config.yaml
n_experts: 64
router_bias: true
norm_eps: 1e-06
tie_embeddings: false
optimizer: "adamw"
lr: 0.00362
seq_len: 512
steps: 3676
Below are experts of layer 3 (counted from 0) of a mixture-of-experts language model. Rows are named router (the router's row for the expert), gate (a neuron's input weights, with its number), up (a neuron's input weights, with its number) and show model dimensions 0-159. Each number is 128 + 32 x the weight over its row's rms, rounded and kept within 0 to 255. Numbers have three digits each.
Before each expert's rows: a language model's description of what the expert responds to; "comes after" lists some tokens at least twice as common just before its tokens as in all text. This comes from a sample of Wikipedia text that the model never trained on. Tokens count by the router's weight.

# expert 62
It responds to: Pop culture title words. First words of album, song, film and brand titles in music and entertainment articles, such as Gotham, Electric Lady, Sweet Dreams.
comes after: " |", ",", ":", ";", " The", " and"
router:184187133125124099182156117222138123158120090111121107127126082148105143131133132145116165132088103122163114155106113099148103107123156202059113073123119186138110078060162124124149117115158159132084164140156094150088121135152078078163109182112182139142054142130127180159120077089101106162144123160160186129090123134167149091129182105134089178124130074135104105149123194139113118137114137138084129121086141141096143147171093137156176200182140129160144124150170170053105085117143125
gate1:134164139144094150124087124137135181084130092098134131144178083140087101129107088071144110122063147080116145107092150126125086149157166116135121155143180147139128065044146097155088123110175159156157180148120116108117134133151132094089065084108093092148099139118136141148098091081093071131176128119076147159174152115139081050145164112103094130137108114091142163082114192091130108084131146140189142080153054133141100100115129123166113151117145096118210117190132193174122080115115142
up1:162108098114132084123099175164105106168092123125101109078099183126071156088134078133071085114077100156117132124136179090117092084088133103107128092106204102133130105176124156127099113075125137107088134141151122142204114125142144119106108166125157068066140126146138080102170175070117102124120174082105085136113180100131050139095112112145063129112153108140139114104099135085151083101150106143173121126118149110197129162108135090177139074189080158224109110114102132152104110128141137
gate2:145196102103111140078145126152111188103099159125157131196101128193144127095114117109141126151191148093146134085143108132119081087036137130149146101166081143110108159048123096147095164106099113164141100145128171164148126187142142164153154074137125174095112063142143116118136129115147114067162086143210131101172156147075135130154138082154135132058141134145105093175129094163147146113075143141143130160145186124128197125157137099120136171095113158132086146201157104138144072126166101
up2:166182093158135083059107145179112183178170130152138117077113097116102115092151156145106061170155163113169099094160182163157115051119120143095098131111048180092144112121126135143125170090149187101171125132132116140108150106114172145113117205079170074114084119105152113096093183176164135137114124166125107062160168150100087113175086137148173103093124195064116106167180128153107124122182134159097134150138147090135106118124127159135089101166146173128123128147161145130119154125114118
gate3:146147096078107181141131125083123097133106137164143141087176176095136147146108101146141155114074137185104163160151098126152179153068113171116163133080124158128132114130166163198094095175158161115184008138110169113129118054113127144176153117066115116136114091099111154110140097133093106147118093107188155133060071156140152228083166113139089128142119145130119145127141117170132132152143161119121132045094140053102102125166113109146153134158123124127150099140156173154107127112151112
up3:129144134144140097068099192132171170141145116205148180109137159175099109090103138093162143112172142164157105169163152134068138113105145110129121133104163109134102063149130091086125069078084126117127162151109153133075187190132079135129142156156150180143171096103126122094125145097155149093164176130099107115193107181109132079154120125134120137118095049166075076174141109080162123097072113138202092145176142100166069126114139137099152104088159138072109128129138137132156102139138178
gate4:110139161133120117128132121136110112143104110144140152143098151130184134133112171117090144085090082137148155164133142103176074135093163135131131141162172136083157120123100073135152121142079130117066140116124163130170187067161068160123119164107148118108097051176117067128035097082153139130157141140171065145157114122103115101137106170114105071080165101099176113165097144083058148167112144095094136063160153161155140116089169129102176118064139095081126149099092132107080182145106187
up4:161114116138112181092138148112150116068137148130128140141122131146056103167149108113100089097122138108145101112178076141088164085131085050125109145148165099167101156110096090098111107065236132201166139107122074165079089192134177147131164074138119091147135168100183144116194137145128130081122100111095184087088173101146092131127115112167109147173110119144109100112102096168136148083188130120158078164112106138118129109115110106128079128154120148185111105080139134148190127167150110
gate5:118151138098145158157171140110096135094192150107092169107174142118123150072129085125130148121141096108168177105131133121117125165099139148137167158100168044196156121107190175123195166148085148184144112092125113165171112201171184065167100140090106145119150141134126134140107096121114121160145096102105053113121124175091135168111112133176105155120143111188103075131100141137128133096115163114163175078082128135157048205106154096162123139067095128135103092113125095117130096152175112
up5:093092089157132117163085127145131161144099151187084038127105142149119172125170141141160127095087146134105159120133141087124115136157105101099106097120100186139115120060128162133110139111138124118103149127115145220160073180163074161169040105134101123104174139163125226126112132111117161136121119129085134109171165085126057147155148123183156130124148145127122152082092135071071173151124118125108099154131117199127112128131108126145157112078168108061084134136157174133110139090084183
gate6:156072098161137115117161118152094234162125150077125093155108130104150159091176152082097130115063101122104135132159101116049161121131141092139149094106159185138087107107135158127097083156105120115168180124173107151084117129133085131136128130140121104122076071128050110119114159123169197147176140125073129084147124135110133102115109088117185156133125119153143176041105142067074106167154151089146142158116138092103100125127126176128172185127185128171143106172128125136115125173182093
up6:114115141108098053083127151132141154119170124153190102144143110161014096160130138134067140140126100106146156074151077088167142157112121140133141144101122122132140141172160096132119109154156153086098164131160110111135106132106141144096052102149151143093212081092121190091189087107035119174130108119117132093171100113082161051173085180146120093152172106098155148168130140111145144175141129133147132148128144127108172070074142129103116097079129140162151112118153128070119108150149105
gate7:159142128134215153153152186104120136190182118169100104176111173149128132085155070143126103107159159113136139103093087116141121196146071142064121134133126110140182109121121166162142064137162099132139080149135164150077130115115184148182134097116109145116166135152161138148087083160146125147128150173108120170158108160110140127115137121116131123119133115166124120080108159203124098120167136078100094174178199148178107060152128146101148120096161084166107141141135202111031078145138119
up7:133164062121126100110194148074131154106134124185197068115138137088162105125187057106066118120108122118139134107139142109133113111137106126112092127140150146064138107168090120178100158142125167067163115088065166175143100117126172192128102074138138138137147125157135138164094075160127150115155134121165088131141125185136132160121122063196126117134181112092140098201095151111148114065167173113140116135145149098125145166172172142100170145179124121115145119159122125147110214063168120
gate8:092176141169135186129145178086123134120119129098114113112152101048191124180082145146129104137123075117097204127204123140186159154094184117159131122139121150114084096134110162127187137118126107128092144177199198072080125115087201213169135132087154148155124106114126132082140114093163113147133091140107115113070089073096102095142140135141103185143134149120172179136135125153155139140178123110107131116150131144125094147139075134157147147147125093146144186105164140111170126201141151
up8:124125064127125131104105137117115145133058140128114168112134135082155078153147112114165115138158121150100166173141125120185087152082200131169119128175126154079125101169142148136164130090193133134085139139201137153196108143146195192194160165110179149158189133128164164077080125143108139166153127138109077097094122056150135150120174111136139158153106103117139134104130160110167112152213090134138167122147069199174098174146089112169146110155110174112162159134156137123147145139142169
gate9:128147133140108132181132098144144177179076130142131175155109085163103095074048160102149107159157085150071139112174088078078103137110186170138150061112171163113143087095111163131149127153107090108102099177091168130178133068158081130083093141121121117136118173130153140113127124092161132119091066098128185143111123172160113075130087063153169120138087162143089075116169178158122121140109109126130155116122111093125154167164090079076084157169185083132125146111089100123126137075135141
up9:133093158170142115098167139188121157092151134086139072138106128139134153137127076158102169207111152136065161121116185100109125082200099119128149205183120131155136139177189136149089121105147076159163154124104156038098165139126131105115172098109168193184134123092155103110162112150132148099145128118127119137145144119125132117124119113123090171141169098104083137141125098131131178131141142110111088126144117220100110041072135127143169114094101150097192119149158153110121107124209098
gate10:030037159113130130183139131112171150150170123080116114145131126147170130148122119153093104149151164121139076127090163149072141112138133074098138089147103128085151154127120177073180121139130163181091198162097089126205082183121180149182126124142158104103060141101086112103153109105104098124186140108109163128138136116193136107118119130131056128191107086153109124080129109153172179126101104155128080118141146102110125114103091058127142199123109117135116154140096144097134136139152152
up10:114185120187155138096145105158046134098112113155026142097133094173063114122132061076121136137129097128095137149118148070108109199150099176077085170160106086172120164113056178086126168157115128164088108133130058118140165104118105171112129150079148154146158156101152134130071151118145154099124119093145126152148112078164123159123115167141137096106121116118135097163160125104133099115117130189128122153112185176161061148186154133106161106107160095125109158096117144125135124112168058
gate11:113180154140152130136137087138125163113136106155130186147166095173170090141109141195115090143123126135157172103063158091135092098161146086134157103158135118097155144121074105092147080099125160084119116181105101123134151106083096058128123142087151105141094122190138078143163156146187150135063134092161096139127089227107171120118088109159103085161145082141088138141112118181078145136126124099062131129170095071174117133147116112133152132151093161164203129101151145076190153157098099
up11:127130141188113142112068100136090105116138171126128103137154072106161093114099083108057084184111106174182193194085141143101133181138171102106167127162124093059105125119072167143139158105067167175132096196091177138079176150126168151108108128125086103113100156155099145105142103136170118109124138097126081102104116155089117140067104138160093181097150103145166131064141164123129156110082123152196154103157106159116135114132152134153143078083154094112085094165133144133103108154077114
gate12:159118064159160143143103078134181120128125147071130192129084124072130062179155095079100116165125137131150115131108089152114112163125146084137129125139172066106095154064170125117117150134126140109147087135074232114159131161108158164124092118095101146119182207130110150170123143154072173140166132168066114154151090085117163106121176100095161111150177111090057182095136157154121144133137120104121115150112082105165112120099114088096072115132169151111115106087075077139126150126139108
up12:200128111114106135194156157138124095212148187130074182158141078153091141118102131100141188084085139107175137113101124114082089123090138074129131134162201116145170068087159101124156135131147187107174083143143100127137099100177095116113080172109109133171154206122104136109110129171088164149076103144106085123132153097150127069104166131149117141141107078098096164128114141165153046162172122172122136111142128112160096108126162123121106157145117179113162129142127160104117170142050137
gate13:099154113151127149063125121105110147084137103105109103137113170159146102101119123120137124127097093126094127089086071082158124142113126168082069145092191186104120143040143098124136147124185054176067120147128110111166192125146077098094158077171073128063094099092133094082162152123155110168086144182133154151081163141137131112153141170113125118142078136097180160140114136146162136132157090145118098165118117113168111177110105071092153152117091129160066150072183127131169136180129106
up13:128188138146136169193160160121151100103103177153169103109105110131148081090163103089163071113070092161103131131124143078094136110113119105138155176108124182085067166140087094138152136118111186090137067166140104088086152113188187146120044130147195079141066112082116133152138124080134148154096147125099122129148086155093103100102103134127104093130161124118112107136119153178152069161144100099142137143082171110118123109151148127213103102040132137096155117146076140110114117096114091
gate14:172129110170167224138150114118079134156148166146135166130136042135146062142102170160141149122111116143141118120140117126121145096149153115159133134085116101182153148112080147118144119094117084070131044156081144116102173097077130146195119133138112116106105098168119131114127093114096114104117135121082090100119116147080162082109120150067087105116126106165234190123119146109152074171191113189150180156151100128151106081104141122131101156131087095138169144184089124135125159177115169
up14:165121132194160088155108096170127105184167104174145142155137116147139051152138132167092139117111163114072080161127151111140147146108191089159113118105104137083130139101101099076129134122118097116116105092089078084177157112063133103096155123174207121112093165138109144137144078097108118135159153081078133099144138116142149091102074181034097138137086107156130063146160150120117094134111138159177123101101111209076165111150104127081133181147143063136176116094098115130141108142135169

# expert 63
It responds to: Line breaks in lists. Line breaks ending rows of tables and infobox lists, such as after a cell's closing pipe or before - Manager:.
comes after: " |", ")", "|", "^", " information", ";"
router:137114134134154181123131109079100113150114177176132118078106122148168147164060122169091110134108158133147160163161113162099185114136157146077121153093115103103156115169119143195117158171140171145141126127100213078105180067103128140131179116149172097144185105176131103131197124125103133116104106120076140154092160190095149184122093164121086113087076117132129100068148187105163055132152111132117124134131158106138174074126119080125165130170130104149190174149082075151141102144105160
gate23:127129168119107143135111154149141127206170095152092103113169174095129195114161017155167145133132097167113158103057112073129178149127138100110074135132156173147162102120114114134169120138071130162112151082137107139154177118170129120196166108168124188130112134145120154167169150137093134123138036071071165096156104106168094173127210164119078121163114127188095118134110132121117140183112159132118148142117092118124114127086149156082079111114127122159122107073130073114133113142125109
up23:112076083100106106121093136132106151076197051156121101121110112180176143136105171097142096114160141148138110096127107045109127101139120114157174089132196114144161137157087109132149148068131096110108120119165106100106100127098176125140086087144125183084128107140073134121059107129131107111126106123127178101159064160163090104167198152129144105212130113135127087149124108116165208137130149132084115118147128142132112065138144113103143137107155168192134118125168027136136104084106177
gate24:132150102112118128132105165116127145084099126051117148225080137130101109085163123150094122148194161161116140129120083083192099135131196117175131074119140136132107080135132135136172143117136073087143170090118148155178142115127162133117123115089146117109132135144085140121121124169165083142133144095114102126148119115126149128137136158081144126155140110076140041170125063177141160110133124087141213118093145101137093111126126183045073161110109146081148109176112160190107139208071151
up24:127094183120109150096113158056143143100110144108102146194050163156105079163112130153107126122173173103156096138111104125112106146196126169117146150093136107162104065115147094071092105144140097091116165106120137141122135127114153129118204136134049134116176142185096165176085094164145071068099100090152143153109096149150110132117098164103128081149146145095197134129134105115100123182117146150171167158121185107152088127134151090105085152114067119129135115179075117133203145130151063
gate25:157154154165138146106159110106157137172150130193179128149107139114070076125199131142118189117118141189086123173136127076140160097166114089157158123092153118165195118075129144127117146075116141172150130097176128084122143084113126107123087123088173165208057131136123148107137106140097142085151124100166188181160127157139128072114135123103122118091194072084146124152152119163112140137119124141135137158186144092075128162083130101125130095065127123150104081092067166134178164093072141
up25:159142136144194150132159146180130080122172139162155122180141145116094122137120114153085155126131143187088120166170121139234161075155109138122125082123144152146152125079139156135122102116115120174158106177159177144117119099091086099166162132051133155122121070090148148162106052061111161086138109133110160092101107192125131167126190088084090125102151121105110108151115122155124128121066170177097124133108228141176070156146158124126133141092128099134102111132144120162117066135121086
gate26:119141152119038104140153130156069077187098194081087122161138139154150094096137115141132143136115153064185119051131152135143157130120052130163189109125112118138210158134101150086154142128139125160109129148125054082147092164111112178159119161111075181118131097144091094148143157088156140144162069108127122127156102071116184183136100150091156148168162134144105119096152116114158178086121118154164128126116127122114139194102101125118164166130118074145105111148079119083178127134104189
up26:140113128082124115133092168118152107107141129167105156150148151123079224121117134170093145187032124110115100124156119126101164067120144150157136136163129120119122144109120119211126141138078082120134137155129125101126134140192148163130121130109093095185179136070069094134155126145198138134155167210083108132109093191097122077128111127099123121166083173122168141090057118156127134139124187109157123173133129187155155050066158151157114113085155135154126126089101112131114143132155078
gate27:122119131152132142118158133124172156093123126070069106140171106141146164126151105143165122124100131044169111130138102114065090121146200155153118156139089171124176142118097145145091062174188176113122094124112197053112086200132126048154163109082167155090088090129134098040094169150106175114115123169151114133106135124125138118126158156153085112161123108074134107100159110158149112115120073133075136151082143168123095157122161107102107157141115098141085093153128092114083150173178106
up27:127162121099070132138152111128109059111225164131166186171094202127126113099178096142145051141115074119149107099079149136133101139110147087143123077127107185103077151096103220117119104180151087117129060156116170089073132131119141073102092098112136120118140121096126126116088136116172073127133162081151127077171089128133156112123129135099130142101111085079105146100151106132135171129151066156108111143099172068074113130175126115115115176149169144087124132154096099131096139169149142
gate28:116061146150170163157076113074138168141174134152115180118100193070141143153130093146100146132110191144119122152083087187115092162176091124149111154071126077143133142154154156170125147131107145156141143160167151110093149128190107206086106099165081044115104098154158134159153138125114195168150133105128190120116142120084092147148078128128134125060134091127131131068134162136169152112140120135160170124152148173162117135150136126086047120165098172173103137156088175107109088142123113
up28:203186122168078099111174112141123122135148105118182073069130134152129129184121118129110105088134152164169110130120189115150092120085074097087103177142052106143133129137088063161145068156111124174124112108101114132111128112147146140171162128181122152106175159175137163111124107081151137093116173150159165104126135151152116150167124103110082110118046187132194183141091078112097131162168133118125142079172077174144160170110129104216123150122148178166135139115123107114127141138176126
gate29:083129038080125126162160121190101200146112127102086100129109152169106166101113067155138109152201136143147091177149137186164071121069137104105117121114106169124132122129157172100094169086087129075133109144167137142135164117122109160147167125119183127103090057056163129097146188080159096156158145106161138153086138180125188067100146146101144156073144103152131171129127115162116178117108101137148127145090107136164107125168089141151124134142120201140137136131149094180084146099148118
up29:157141104111160126199184126088144170155087121125044139120133110138147093122146102147144061154087170082152178175112127117163138067097154083100144140107115136138127116101101118083179163150132155106118108136149125094139144119156146158139100058132163115137153099070136150099142142135196074052107090166087129160123138133123120127083166128061114171051107091091130077122120112110067102064161118136102144102081182087180152106103136135126156091134130100185136176101155139113129133059161136
gate30:158122104130123099144105079122086134089170126116095100168077099202112155046182138096109096177165143120198101115099116107109142154101105114193151204150089084080089124111058125083112126161148188122096136101146158086159135088146099176160180092149075191082115107145126121106126145116093134092109142135131122100146110157158134126108073135168104108138151098149128169167083111119151077087119100130136143090131144187096120032099165107112110156076114144105147131107151188138125138134126168
up30:161107084107141166108128128156112164181062060100121085089158183168133137136131123132149168164064131140177135140113154173132086133181113161062101056115112178129154190122096123182099170115125157156201137138110176114156121103131157153125112105102063085147136180140101182137096128103143141162137154111114085139126129098148099144157150114125138099143067103107148173150124158106140098197155125099067058140137109110108086166148085108134162119152101190138117077110148107162107069072159136
gate31:131134118143150155108176081073114195106117131125155149117170178054150146079125116128088105139126083083095145173186118122076101173160133114137164133126118171120136132134167129105103086067085165173123146152127129145152176118118128079105171139122151144143103213134163173094111129139134079100142159156114139179122130170082141141133138111122105124117156066153135166132129203129161172097102111124124079099104160148089110108173132217063111099072173114148151135094166101090153188056115110
up31:143136118131095173134108078188163152155074191117126138089115085187177148097139167124083150132111085143089108143132142138128138114092134115178223096201182170134105103133082124134155142179109105164080098131104199158102109100113103132132176131120146108148112097090172173131114147100088102121104096142153133096099154126168096118165097117133132133102123121153089221154102131126183150128169190090113082117116182129145118100107075163148136127097073131106114136156179105132217083112142119
gate32:103191087145137114093117112114121178183154097120150133173143120151151128123112057160133111125187131120116160110116093103052088075105105128112076093129143133106161192132120201154166129181130189129134162102106105167093141136153093153117138131096115185124115099179152105170119166118101167142129118058198110092110170106124146131172121139146166131174145160155121135182119197055142137126129154123149157135148053111080089145176152070129077065110094131119138105163104117149077146090132098
up32:167124141216117112153050124081202110154147085120149160167133150135097141101106125111096152147180129123155158204061082100144148184154124124154158103100179169112135157137161122153153153194139195164111151106120145052106136113141115118178145134112158124180101032117137113185103117145140143102149147148194113143174123156128132100101169144156119097133109160099165148119154131157098151151159086138164125094088105136148080068143117196132085127136106185164121091146141140130131157105176140
gate33:057152081162130160140135123120114116086183097135156136075191176068133173171140103157195161147126040119192100129072048149192140159118100137107125149118133127175154118072103111084139167080131075163147098167161117146088116149102138122119130138113101164072080080110092125122097118090130155151103146144146151091166136158072089101166147144121102129121096127168124127144107109129090127134098092060108125159151117133089103122169056124155063138100177118091119141159142133083109140103101117
up33:105125126146147083100124122168141042158094162124136163153125054086128118082121079167142127066205145126157167095160162144074155087081128125054091113135108137127139173165102115109133106138119143065120178131068162171141073137133094111152086090130107121164136122106099141155089138106171161113115150124152109079108154058136117117099134165102128104110143082122122080118115089141120120074120150129148137093141123165141090188086134068137175214170170148110122139053098148118131123150106068
gate34:144093078127110173128198126113123143096103149133118133124158132174127102131117163150072128107057126146111179194094139130175144177082070111123130166112125086165160118117149132161135107107131133163137132161136150077140110071075081176153099138089129109109133120106159118096143105135160187126075105140176116136188161136141131103062144115106132182204115186157069146190081123150141106141135158052129136097077146095196119139179231119107152089123126112139104131144148116098139159148153098
up34:129196120162111164109140114141127222159086127150089115121175108125127123119138175174147137064115150119106179089134070120179138088094087178190062169118111149094174132124128110130135153119109152083100126166099172138138061103106133121115091131129108105167116156088106087162108078093069148167113120170155213137163107108095133132116126089189116088136092211121086121144133145143168111172138094155170073157112161105161095160130099134084110103145164093138127108146188170125153133147128087
gate35:112172110099124149147078110124142064127215105160127110078127119147149126100134057107126110133130153125142088163183106167160171155113090157125140081133105138145157097123162083146141101139086173171153196165223147121171122188134122097119144108093149186133174158090097154114129110103202132125089094162078134126130097115152125090088123137086172133086147064145140109159162144085148147067200112143037163108105156112157114123156177146083134146141123117169122129156165143142168122115143150
up35:108145069173102133150122121186127186115149120116135159077113088137166132077180150110134118094175099148150135139116109170120125128160104097154110107106082117165108125115133177193172075088086196172116123151137130204202155075090121156090151103133153147129116122134116166144042140156138095121119088113099088109126081085130115113061112135154086116167108069148129133095134070153130134179160120117122083161122168192109149130153094158123172180178146097117159125161137184129112203101126150
gate36:134151056118131143143154104121104088118093124157079119079188121156190168125177113189147101176145182114198143165142117142152136129109139057109100178156081128173133209100234146155148119160147129177139116134140123195149124126093074106156143126114100142139130123095171155133197122160207153107080168115117118129164082136125153163102135129059140054128128120099159164114077081139144116132135156095101140125132130143120138163056131117141092131147117126144117100116147156102106187130154142
up36:094091054133141109184175119117102133172090095126116179160134102142133116163154138100118109104085129109165110121216119111133158077098172128141090100083098122145116228147154103094138168212174150128131094145124128127142156218110108167126123112115123100116106161122198147162138113169148159086109161111148187096082084090083133116134156083113107033184143159161144126139122104167173122156137144111099161123162143142125127146124145107174114162163129190099162104113165121149152132180110150

# expert 17
It responds to: Numbers in tables. Leading whole-number tokens in tables and statistics, often after a pipe or parenthesis, such as 2, 105, 60, seven.
comes after: " |", ";", " (", "|", ":", " 0"
router:048073129090165155108129114180127129146093139130138112137146114081093146181062172169161116144137163113153090125130089157155113098070150135164133087125079144132089092044114097122141078115148094169117160097082081105159140121136088133082113052141110148091139110066134076130149117164137069155117116089130152142138126087168156075125130124122165120111154093155117080148135121176105143132201147132128149152104162145072119089120117124041143111173073052153127106092166122108165075121135126
gate1:147179115080134129176140139117199112150143073113096223098154160095119066152150106135121098103098124116158105160151140062178139113118057118056127112150145097110099182116127127106149126062103113133128112122082156121161144148166096128089102089120138055132155122115153163114182171139150158139170134222105126071181060130117133157131135104113160086170172099115118092142130155077125133132102105117163147164150158146179108101165114098152113074149103115143089162091150151154141118160074086
up1:163128149111151150118102169148113103131124143157133133137129078109208156087170141105023101084137098148113146124091069133165138114101173081121137133097146152149086098097137174066099135100137096095157158096128130112105123068220161126130147141189102142162094161151183177100091162090057111113112140164084090101108152107123122139052132108164101095048101144162062102132111149134134109159106111160127138111123148083085148135159190156128117137149167115161136132182124151076118110097128096
gate2:120133138075175102136131134097066092191156130170079106133099088116123189149111106201116087115159089127119097149176148131131086093159142113082151105097122109098151092082132127153196114129160181182170172123141134071121110132156147149140125161138156157154155126143110144131084174105109133082168164132216167063108183150103123175119130157154198152167098139102139170141175112046152118152104131103090188137182124117101154119088145145168108124082132147139112101134149094161143092098146185
up2:151153128114107109120133158135147082128150128120099138141102224147120155165148179128162151157103222151155148122114130091133099166131123109230147139089086131105098183125153150160119173180156124115145146127134100096121069060143079101110156135141117153137114115154153175152127134153202093127120109086117141156152124111157184087093132150043147084175204092179147113131072108132123152140133115084107111102076108110121174137190055114127093112100145149140110124159145166123173165169105099
gate3:133099078150156114106129158082128162078138130078087156118149140128136143076172120136104120190049093106173121095155160152159121071156131069164116108111111193124125117108147147073180084137062099144136160160137196134116113189130134142099159065084095138158122123115115184143127114101129163125078153146133103105191155121126106093112154166157091143085146091115101105143105119128177072140079116050145172135150111076109122156163109176081078132103128130213117124133159094113108188127100114
up3:168103163126073186126154127101112184139172106136092152096178077098130143099093167096183133157099101133165091107145161120098135149152104091116116169163195166134191169142127097094070164194182163144175122181137125083158099142189125156167109123116096140181129167100128121160083104155133119114077142146137137123088188142129110101094081113131139065068111088107095111125118159156071143150172138131122092153183109115133150131080155143178154104151147111174133075085124109107094169107164079
gate4:158173136098145144147088121126119146139126144160085152128162168101125142094154149113132062125177142135155151086074127153150047088108176177130135123117134157091074126085111153082179124152191145139135132106129078129058137154103111148156146146152115129139144171182154082139127085137085154072146145112091176058060152100119090116119072103194073119101142097186175142141111103163127116103139082130159161123155142129098129120207185115096149086171150134121142091165061149101102073142133154
up4:130120111081153146172053167122121148147113117152100108106110166087127107150143142083118072061154169153155139104115105108169078129159136154182105119124099077162055120153119127145108132180143133058153128092061091172142069158173112153143123134097102116128112083181141114072126119129117170106170107120076157129078126132148087138156142156108113126041153130162150159093209119158104132122141117098085151139125117111132176141104075120054080078104163100076153115182144100126140103132184165
gate5:138143108120114112167136128092108138110151127142068129113132138145179091082178113143163106187145101122142179166139080152139105056138071075158145116138091182102149101133159164157209143149097106125214157174097103097139065093095165080134127166114128154137144101168084172160094118121148182138122150076160104089154093143099142127091184129137110127118099148173104124121185132112108117096131155180078147136116159198112104114148175115138178080083162141156082157114083088092098061127117108
up5:151073121136110130140125136123111088158142197118139116097127159133095087145134115089110090182132107154162183090107151083135130080102148208177127102104151144126123119125175117143156116133173115091126095089102063060149149132150085088115150113122114103054100107152148101126081183183087107067158088130131126157134135147177092079173070188159165195181167098106132176113080149099146141160181164117125133153083152125128138114165077183124122154119130146097143065171141125129097142112066108
gate6:101108172156139110114168108108129132127142104140153105141114164198117078114111089141095123166137100149126155095103124117136167121125109115088108151143161171244177182115129115131120107172102127075198089106201128089155142153155123097124141176047181099152134105120115122114119165134179113151128063134149093107046199137136111150166114102125108090087195123121194169122110102145161145115113099054096154149145120039148120137179122155142122142174098124148117102104101117140168116103122136
up6:058164175083181091140074138119134113186174148141127139107126137100140196116091124153136145078150098126097114128143114153091175146142129165125105149091074143130178122123125094119119163140197118105167099135099154194137129159149130163056074144132103133144116121130142118119162064104013176122154131160120192093182160161150097110083182148177135131123127181164131155082160163116146153168082144118159148136144127154119147164145149092102097057113113187173127076144119145146156159132112152
gate7:192193123148153105147114104120130093130103076100137097113129189188111122091178069135138180062188090126135156148124148119080030125119088170155106149109141101133105131146136153136157198063099176112069133084188101102130106163088201129092185093153102130134123080133123118153172085092091107035147124134109124106146110083121133101131170077117126154162158099162118124159136108137063145089105123102144118155105122132136103153083088112148160157123135125097135116155125142071128110134153160
up7:124071126167178113098116098128127233116110134153071114104147104113146118113130083137116206164177121161180150140155132090149166093096171179133112140096153111079093150153129149144114129196146180232163126123114117145125146067105131166103090115122167148138126178144113119165102137115132156073098136161095146100111165140165106090100159120136182119182122141176193152145147139064127130146143171167121138150124174187184172116172154194112160123116106163106138129071124172147124111140140132
gate8:130138128172151127123097143049134117138119064073182078149128147140136195132142082157146141174100136123105139144078095151183158099153093158088137088127164174104168115126128093113147071117123158053130173090141146107094150128101177180138110168101112105140014115112127128129171117140046106172110151081161080094124121128109140149119102094160149098093112141155120068109188125131136122110141174128108152137135130127152142141136166059116140097129184129070111120170120139036122158107090128
up8:108134167130187144139072118122132117163098108115195097124109101108090162163131111148222148212121182158188115084087050154175152123144109129103116095148084106180154087098145128096158083135180156062111168088114120128116136140191194146116126135108117102158073118147077153136131150127086128159092176124146103105132131108123145153146129157118155131088122109132106075100145112114115100092142139164128197105118151125151076149154146094135114116158138095048073094186100161128104153111083082
gate9:181186090137095161097145155162151160103135119113149119178156123124160140132141168122117137107150105060092203141131137143089080176164107145173168092143167172145097133158118202121145122122132092135109107172109077213099134136091115112144107152116176096118129182175141161135081135156141102184111090111120101110109118133154110125137118108142035166114077160099174120161154181105071110105112144168103170153167078088093110097092130142172145217128115157096156147108102111094146128093150186
up9:135113131154199098157083157151063091113224151122170119203108151183136172139149136127174159155063086150164172125093078080114127160098134080106151134126145169147121141103161162065051120113069161143149130157135113145163059178129158135115100114105159187157177143110125160195091107115110170128112091170118147150113123169113133123109146154089164088138136125142115130114101117170132114102126128035138117151128149139158108096155065159144154140123149149148110124163130109109170110095158188
gate10:169120153163077103096106128085118175125155111111084179101109155202176117130116111077155113123206069177145159160080103107043136167153137090084136158141143146154135101163109189176060062137112113108146159147115154162173181091112141088129181121153132156150133127129093163142126105118117132106110128182127161100146110162118110154119137128124198143190067094132113134113133108082096195076132161136111139123122171136172107115079154168118120119158152141131166175091131136109145174061169124
up10:135183097145208109109149128154087128040157169126177126083114125134119111146130147163156119132108162146106099080138192097117115157146112110092135121074147118092136139114110140148161161116187123087135131149161111162094092129118177156107164153144145096110111149151098074116136167082034195138108124094192105119141209142112101141106164150183162142125139151179138205123115112127156100141187094123088097135105094120141181112171128083145126195082099151144106157151106092125071086125153085
gate11:110086159084123165197121191134220087124180090083126122164095161109180110150142153109116089170180133157135089119098139101126150169126064114139119145139135133113154132117093167127134173124112144169146118129156123121107162035104145083128110124162150098118093126156136181114182148175145132126138165129107096109135125153087108129123169188150121201088190135176150119087085171135147120070144181082139095177122154142139165060096149127101055164128149117175149174092149158095109112145104141
up11:142108115159162138099122087139111147133142117124162109107084064122089132129149128135075158157108051156122128122128126109178131101147142114084172095096144115152099139096129087180149154154170112145105139129085162147118130217166105152145155104054159210104156119080178128130180151108136161148150103158147091131119118099105140085181140095140145105153061131050119187156161147111107086171095095133156190125127176169113077185189064116152148099125116147117139149195166095182098134127116114
gate12:135079109135147129141192116065159099140154139130084142128156131118102080120102072160128098198125174169176160114153090151118106065132112115108145150109156106075097114106105107133144098161130154200172182113122080119093095095159130091154130098152131116107111161090108157173138139144136179127150160075144056120127093132078164164112152100028105085191132106168192151093116127097143124130121153083135124129158131161105068138055113129112114117092106129148123153214092109145126141138060165
up12:160087117158107134150158124101143131130167116149116121123105151096163036170134105162123090118125112149118109119093100159092081136075147046200145184095072149079127070104183127161152167131147121172121209133097138108131150140150104042115085123160127149124137138124152115084089173109154177123167154109135137110149139133110126102114117130081129117169150117141120181114113139092188130194139198120109109081120139154155093076118167126072118112151097124141144096086143164021139132102081129
gate13:062089110106129072146150118134114171140158138170099112098090195140122172129167095232136097116123105110144086047087129137142091137093129124155122197119082142126105164169162105149123022073134144178120149084125146147132118099095108111151145128098072165082085084143106151060159114132141108130119121189084150108173078118124052133140180123123097153134116184108111145162139116113088093145077155122132095154078160178130118130103127144087133144119104134114088141145118175124120108127125178
up13:084151100146120130179089205077118132129098165096185170132149149130200103097149116143114125220119124142183105152145067166133147096138087182087116112050148113163145122155082112150130128133110163154161141125121116136122137145196115109136132124183108063107116154150135130148149139080143099148144082160097106121134131154140131150092113150079164140120158090123091154099123149109163125087130135135198203153128133094086164129080140119094138143113064137186087195126074179206126142141080129
gate14:167113093127115043186151171170118153096107149169114108136140143157116108123124116112082115165136146074117111149131181124104126113108109162184121091170107071150113160125177165148114105150177125105135169168153155161049111114164136118123148159134165084144128084149081114155145127093115154017177152140077093121173130146150076110117119084135131136154087107105122107101141126181092092137122145136066142186114128094052152148118086130179174151093144184152176189174097148096167117141120119
up14:153130142140104134160207114145149185117071121139137121121167168151087082131086163157116210071120094132104075167133105125170160149122149165086112077125180127161123082129137129130144066128179143171152132144175184117097136071179126184112135149127140160141134146134183140110128103136113126099163174112110116168150104113107157121094085076123151140221174169145125148088132136130121128171124075088134117181177136150143141152179094117117077091170144092024160150137160127155162149120150145